Experts of a small language model.
Size: 12 layers, width 224, 32.5M parameters.
Experts: 32 squared ReLU neurons an expert, 6 picks a token.
Training: a variant of SOAP for the experts, 4088 steps.
Below are experts of layer 2 (counted from 0) of a mixture-of-experts language model. Rows are named router (the router's row for the expert), up (a neuron's input weights, with its number) and show model dimensions 0-223. Each number is 200 + 40 x the weight over its row's rms, rounded and kept within 0 to 999.
After each expert's rows: "comes after" lists some tokens at least twice as common just before its tokens as in all text. This comes from a sample of Wikipedia text that the model never trained on. Tokens count by the router's weight.

# expert 78
router,127,158,249,216,177,194,252,238,201,237,205,175,270,195,231,167,190,139,201,156,239,205,215,222,126,151,261,162,188,152,251,210,256,261,195,225,206,169,207,223,198,162,179,189,166,241,239,149,187,190,245,170,201,154,168,213,240,244,209,173,182,108,253,319,169,197,262,191,154,138,183,276,142,263,219,220,103,224,213,187,187,224,143,127,187,214,150,199,185,173,162,196,234,185,251,161,243,221,198,161,191,185,255,228,171,207,174,209,227,213,260,223,221,282,206,125,238,207,122,184,248,180,252,141,196,185,180,225,181,217,142,205,235,180,186,121,226,272,256,255,243,291,171,211,243,259,183,140,171,149,254,206,217,254,198,170,186,252,253,223,136,251,204,165,211,195,192,203,195,195,237,210,190,167,218,177,216,210,145,199,179,188,253,182,166,205,155,227,224,174,235,236,146,194,158,184,133,131,211,274,122,113,200,211,299,147,245,159,253,144,218,160,225,170,197,160,196,218,261,205,209,218,188,211
up0,206,223,224,201,170,156,161,230,216,159,251,208,218,170,218,162,229,169,249,212,249,88,229,188,134,176,154,246,179,183,109,178,227,202,155,229,275,208,210,294,207,168,177,268,260,248,227,215,199,184,177,248,164,199,124,228,172,239,227,234,241,190,118,177,184,234,170,175,153,241,234,215,205,167,192,237,157,254,133,215,165,248,211,253,197,219,217,182,311,187,167,193,193,140,227,190,171,208,166,231,180,152,286,223,221,199,170,266,199,89,314,141,238,197,180,115,207,217,126,226,223,165,270,155,206,151,184,142,238,176,154,162,235,228,256,234,224,125,205,242,220,235,187,209,239,141,177,231,261,187,189,216,206,133,234,170,143,190,222,225,231,192,265,169,154,144,161,198,165,214,170,156,240,150,160,191,226,181,251,198,281,153,217,194,166,219,159,160,221,191,236,226,173,141,217,215,184,170,179,239,141,177,233,155,221,230,157,177,261,177,169,236,193,194,128,186,197,221,235,168,237,142,181,180
comes after: ",", " the", " in", " |", " of", ":"

# expert 24
router,230,197,183,186,220,213,143,226,206,206,258,144,200,182,203,179,123,127,249,147,189,283,252,187,142,200,138,186,171,239,218,113,203,220,206,84,225,240,228,193,175,278,158,215,195,264,194,158,250,270,245,252,227,181,166,192,224,185,253,263,172,188,113,209,219,151,188,243,163,198,188,235,272,182,159,119,270,194,222,211,240,198,238,208,126,147,198,258,245,225,191,186,195,179,234,132,190,171,231,182,186,180,192,224,219,246,172,176,156,170,150,216,196,159,210,175,215,115,263,191,156,191,248,165,190,156,201,188,190,130,209,200,208,198,171,211,166,208,193,220,165,175,217,150,237,220,239,222,174,175,211,216,175,185,187,227,141,185,177,203,144,260,123,204,176,226,280,236,211,185,224,184,152,164,150,174,203,285,152,204,247,203,218,200,145,174,222,248,177,161,238,220,130,208,249,164,265,198,175,185,191,269,210,201,323,133,266,182,276,213,129,223,196,198,166,177,208,245,109,194,253,271,254,184
up0,277,200,266,196,226,132,212,203,163,300,198,250,176,188,244,203,234,226,213,153,189,205,269,192,153,134,118,188,194,192,204,109,292,177,275,131,169,172,169,195,192,207,204,194,177,160,211,199,149,154,191,211,150,167,215,247,178,228,205,206,222,171,198,210,162,213,176,170,264,147,211,284,188,130,183,262,179,190,147,149,194,198,176,179,169,268,193,136,136,177,208,263,132,201,83,233,136,188,173,222,229,190,215,274,189,188,214,213,232,216,201,184,296,155,249,250,124,182,133,204,210,210,229,214,104,206,239,196,227,206,186,249,227,204,198,201,160,244,127,117,237,235,111,191,169,178,257,219,254,175,196,138,160,189,178,197,182,180,194,181,251,151,137,193,201,216,163,196,216,186,290,131,237,226,261,204,191,192,202,175,181,283,255,203,223,227,202,138,270,222,177,238,277,132,184,163,227,165,203,129,185,234,217,230,205,192,203,183,229,186,170,206,234,207,250,217,222,215,197,227,157,201,158,188
comes after: "\n", ")\n", " such", " |\n", ".\n", " which"

# expert 64
router,144,247,184,282,153,212,181,232,211,138,211,212,171,222,222,227,158,261,217,214,205,217,116,188,232,156,160,160,242,139,151,246,233,171,267,167,220,161,221,238,201,216,193,186,201,180,236,162,211,188,127,221,199,194,216,241,180,175,198,198,112,207,176,194,230,153,187,181,236,163,211,204,232,235,229,135,278,170,213,166,212,127,193,199,228,269,238,140,195,288,212,178,217,178,209,139,259,204,167,293,232,213,132,201,163,243,165,238,200,159,223,221,228,178,240,211,232,143,204,259,137,134,225,214,235,196,201,231,162,142,199,188,183,184,197,168,163,215,178,217,175,145,184,192,168,213,169,134,207,200,251,135,226,238,155,167,189,159,113,164,236,257,215,180,112,181,182,214,142,162,241,248,151,216,160,167,144,129,199,291,155,205,178,268,163,259,189,235,141,203,217,136,151,220,220,257,274,229,221,209,199,250,157,233,289,131,223,263,234,188,160,224,215,205,190,244,298,181,161,186,223,227,303,207
up0,228,188,213,228,186,182,156,174,265,183,135,239,164,237,116,222,153,210,186,182,191,184,180,143,230,150,188,190,239,216,221,227,198,221,212,219,180,159,132,236,213,172,208,209,169,181,275,99,179,207,228,249,265,189,242,174,232,220,191,163,204,159,204,152,231,229,172,190,198,174,145,240,186,200,179,193,239,278,224,121,141,228,266,228,97,161,220,170,194,201,271,210,232,162,213,141,154,253,192,188,256,214,125,162,155,211,137,230,202,270,108,216,183,226,222,193,314,262,220,155,194,221,142,200,185,197,204,168,240,208,211,185,142,244,128,220,251,239,243,117,203,272,219,140,236,199,159,203,202,188,203,184,149,189,183,127,157,140,219,180,197,224,156,283,115,109,228,197,184,191,214,212,208,171,158,167,190,264,132,223,225,147,188,126,264,204,198,215,180,242,238,187,171,203,176,275,242,159,180,188,139,191,170,165,195,194,191,242,240,201,165,195,195,209,281,208,213,220,294,245,152,234,227,158
comes after: "\n", ")\n", " |\n", ".\n", ";\n", " information"

# expert 12
router,187,153,145,190,196,252,202,210,166,219,228,214,197,176,199,283,178,185,241,176,165,288,216,221,215,261,165,267,215,168,232,205,281,183,134,246,246,162,196,161,202,192,169,231,194,251,123,181,204,161,205,231,178,280,168,183,99,196,261,252,179,178,244,261,185,144,188,257,182,238,176,176,232,203,196,225,237,165,164,231,216,164,210,220,256,178,189,232,217,256,148,246,192,233,232,303,242,300,223,154,204,225,139,190,224,118,161,164,196,240,181,291,141,222,184,120,159,215,241,147,199,162,178,194,208,177,183,180,272,148,196,154,222,215,284,228,253,153,174,211,239,193,195,265,227,155,167,184,226,173,148,212,200,232,197,209,156,181,179,277,231,243,212,224,173,234,242,135,150,163,279,225,164,143,228,180,278,165,245,161,204,152,226,235,203,126,158,226,163,224,288,233,185,209,226,226,210,151,188,214,189,256,196,222,138,173,217,195,310,226,218,185,198,227,164,201,149,181,173,217,185,142,197,248
up0,171,220,248,84,197,270,181,182,211,221,219,273,222,223,194,233,188,271,281,193,228,317,205,232,248,219,118,159,281,159,124,147,233,192,197,219,206,174,172,172,187,239,169,161,204,241,148,267,231,158,264,243,235,208,195,268,222,213,223,171,203,205,164,192,199,245,190,208,165,193,232,186,289,245,190,195,252,228,148,199,248,216,220,253,122,214,79,184,163,210,188,213,196,197,232,254,246,217,183,238,182,204,250,150,194,165,228,182,209,267,204,239,168,203,224,163,146,192,233,207,163,204,189,147,205,228,134,205,262,211,245,166,185,211,135,201,275,230,177,206,179,236,205,234,251,242,203,239,250,242,245,206,154,204,205,250,215,190,197,223,236,194,187,145,176,230,187,163,230,174,220,179,163,184,194,188,235,247,188,235,250,212,171,220,224,137,112,119,130,202,238,181,193,189,229,241,197,215,215,249,163,232,183,260,183,175,137,232,180,227,139,218,175,204,134,163,56,229,150,245,153,135,175,234
comes after: " was", " to", " he", " and", " his", " He"

# expert 41
router,124,99,213,246,255,243,258,221,200,280,203,228,223,187,149,241,250,187,172,179,172,168,208,159,233,157,201,198,144,297,182,118,149,151,202,200,229,241,236,188,156,153,139,217,133,230,195,239,176,243,240,157,204,204,263,200,181,256,177,123,227,242,176,175,212,191,187,211,210,244,179,189,153,230,200,166,204,193,245,152,255,236,162,187,266,177,189,222,167,169,176,221,253,171,254,186,199,283,214,171,197,226,293,185,250,173,188,245,173,209,243,152,208,155,235,182,219,162,147,175,249,290,225,192,225,152,186,188,143,172,224,247,231,179,218,164,193,244,198,225,214,219,191,207,145,294,156,165,205,134,272,218,225,137,209,184,159,201,205,282,197,218,213,235,264,252,165,183,214,194,187,180,146,196,265,226,138,162,146,172,129,178,272,155,244,263,237,224,279,194,179,211,198,208,234,243,207,224,200,238,206,276,201,175,217,166,234,158,257,161,244,171,212,172,268,136,183,277,205,291,173,201,232,226
up0,177,209,189,145,204,146,216,231,199,204,206,312,236,239,168,212,168,194,151,159,293,234,166,267,218,178,219,200,236,169,179,245,215,244,243,213,167,238,185,246,185,244,148,139,223,216,209,243,170,268,184,249,173,216,107,172,197,210,259,215,136,154,229,188,155,244,240,247,185,194,158,218,139,209,222,206,195,185,117,207,161,177,239,196,193,233,245,214,218,238,222,149,173,174,163,213,127,191,206,187,262,162,216,143,179,212,235,294,155,177,216,161,237,231,132,232,242,226,235,113,204,229,191,226,177,216,204,192,221,269,191,173,201,134,257,136,212,271,165,173,240,201,160,226,206,144,262,217,211,203,129,152,179,176,161,103,206,147,198,106,133,167,161,222,226,151,153,206,189,191,175,139,209,207,223,243,180,204,236,210,206,269,269,188,222,233,210,180,218,153,228,237,219,153,120,182,114,245,187,231,171,188,192,120,239,252,160,245,180,171,165,164,228,273,208,197,231,188,152,175,98,177,131,212
comes after: " |", "-", ":", ".", "|", " by"

# expert 6
router,178,171,152,190,185,175,275,243,235,256,197,172,213,143,242,147,194,228,200,209,201,175,161,167,208,208,259,220,255,173,196,162,295,224,216,68,269,130,245,178,208,182,126,178,170,238,172,173,185,231,226,212,189,199,175,215,232,293,218,234,236,179,219,175,185,247,188,183,236,196,159,248,207,260,185,187,201,202,214,186,262,277,210,249,188,220,177,214,155,227,165,231,200,205,232,226,215,215,172,134,210,197,247,178,213,178,216,158,225,207,224,150,197,164,259,268,127,245,80,207,155,219,237,225,222,192,205,154,186,205,232,263,236,147,140,122,185,245,236,218,237,222,200,231,205,220,167,145,199,149,236,224,203,189,152,191,186,217,177,192,158,200,224,225,248,200,183,201,225,173,113,244,180,157,229,210,213,167,164,191,184,122,179,122,158,243,167,226,200,150,188,253,223,277,244,266,174,147,245,277,153,144,221,173,233,229,257,129,254,243,244,143,190,178,234,116,133,262,252,242,264,248,240,155
up0,210,201,253,190,236,314,131,152,204,210,241,214,142,195,284,226,220,204,193,232,181,226,189,159,223,169,163,249,249,271,217,218,141,191,173,215,185,238,215,223,158,243,245,285,132,174,227,267,222,221,201,193,193,151,146,194,209,140,204,205,168,176,321,249,172,168,201,212,200,166,134,212,213,252,217,233,207,208,153,161,132,162,175,169,170,167,285,182,194,166,163,194,165,189,217,234,196,194,245,188,189,201,159,205,184,240,227,182,148,251,226,183,186,178,172,137,168,117,263,130,167,174,159,172,237,237,179,165,165,196,312,194,239,233,180,182,210,177,204,215,243,212,205,218,173,246,224,272,155,200,225,148,219,216,306,213,215,181,182,220,112,232,145,168,230,201,269,202,225,297,253,149,167,203,155,250,213,244,239,133,162,175,136,287,130,224,234,216,184,199,223,170,170,189,178,190,112,184,217,214,185,208,162,191,247,186,158,228,249,203,214,151,252,215,262,221,244,205,247,118,259,216,214,221
comes after: ",", " the", "-", " of", ":", " by"

# expert 13
router,189,242,182,268,204,187,124,223,201,190,223,186,155,185,207,140,158,207,186,148,160,264,195,233,108,179,295,145,215,161,164,248,175,114,254,230,172,201,208,154,249,239,246,229,203,191,201,217,239,275,189,290,180,132,124,181,198,243,177,267,137,225,115,158,241,186,228,214,209,246,251,201,190,243,139,105,265,196,212,160,182,119,157,190,252,224,186,182,236,211,139,169,203,235,192,151,227,143,212,183,203,188,153,212,228,252,133,220,191,219,164,226,213,263,193,281,262,230,124,281,199,156,163,243,154,177,215,222,181,174,142,250,183,252,159,150,158,167,178,265,256,167,220,173,223,203,161,156,238,227,214,230,153,150,142,192,213,161,213,134,193,228,209,247,191,228,226,184,183,179,223,208,186,225,207,119,155,168,261,216,212,174,145,249,197,195,213,233,175,218,135,172,162,152,229,249,195,205,180,226,237,169,222,196,258,168,229,150,208,193,276,184,253,269,259,203,234,189,189,133,207,240,229,208
up0,224,195,225,198,186,218,147,145,162,210,273,234,153,175,202,202,211,180,123,173,299,203,183,235,194,179,262,191,199,145,187,221,230,208,184,170,141,276,267,231,238,252,204,220,165,122,207,250,162,193,211,250,209,217,220,185,206,246,128,244,167,219,190,252,146,241,170,171,130,198,243,245,229,245,170,186,162,266,205,107,201,228,259,182,221,212,227,161,167,167,191,177,218,182,184,118,205,143,232,205,187,235,246,185,163,199,173,213,165,212,287,181,187,190,214,241,224,183,143,189,211,150,167,183,245,155,224,201,253,235,85,204,188,222,284,216,142,148,234,215,246,185,183,202,276,162,229,191,182,141,198,172,162,222,205,148,192,194,209,230,173,180,138,205,232,267,157,186,159,290,221,167,195,149,230,247,246,123,173,230,171,215,155,217,145,150,221,230,167,218,251,161,163,180,225,127,146,172,159,255,235,236,180,214,175,203,88,266,261,201,174,218,144,128,183,138,169,222,276,144,162,153,179,177
comes after: "\n", "-", ")\n", "\n\n", " known", ".\n"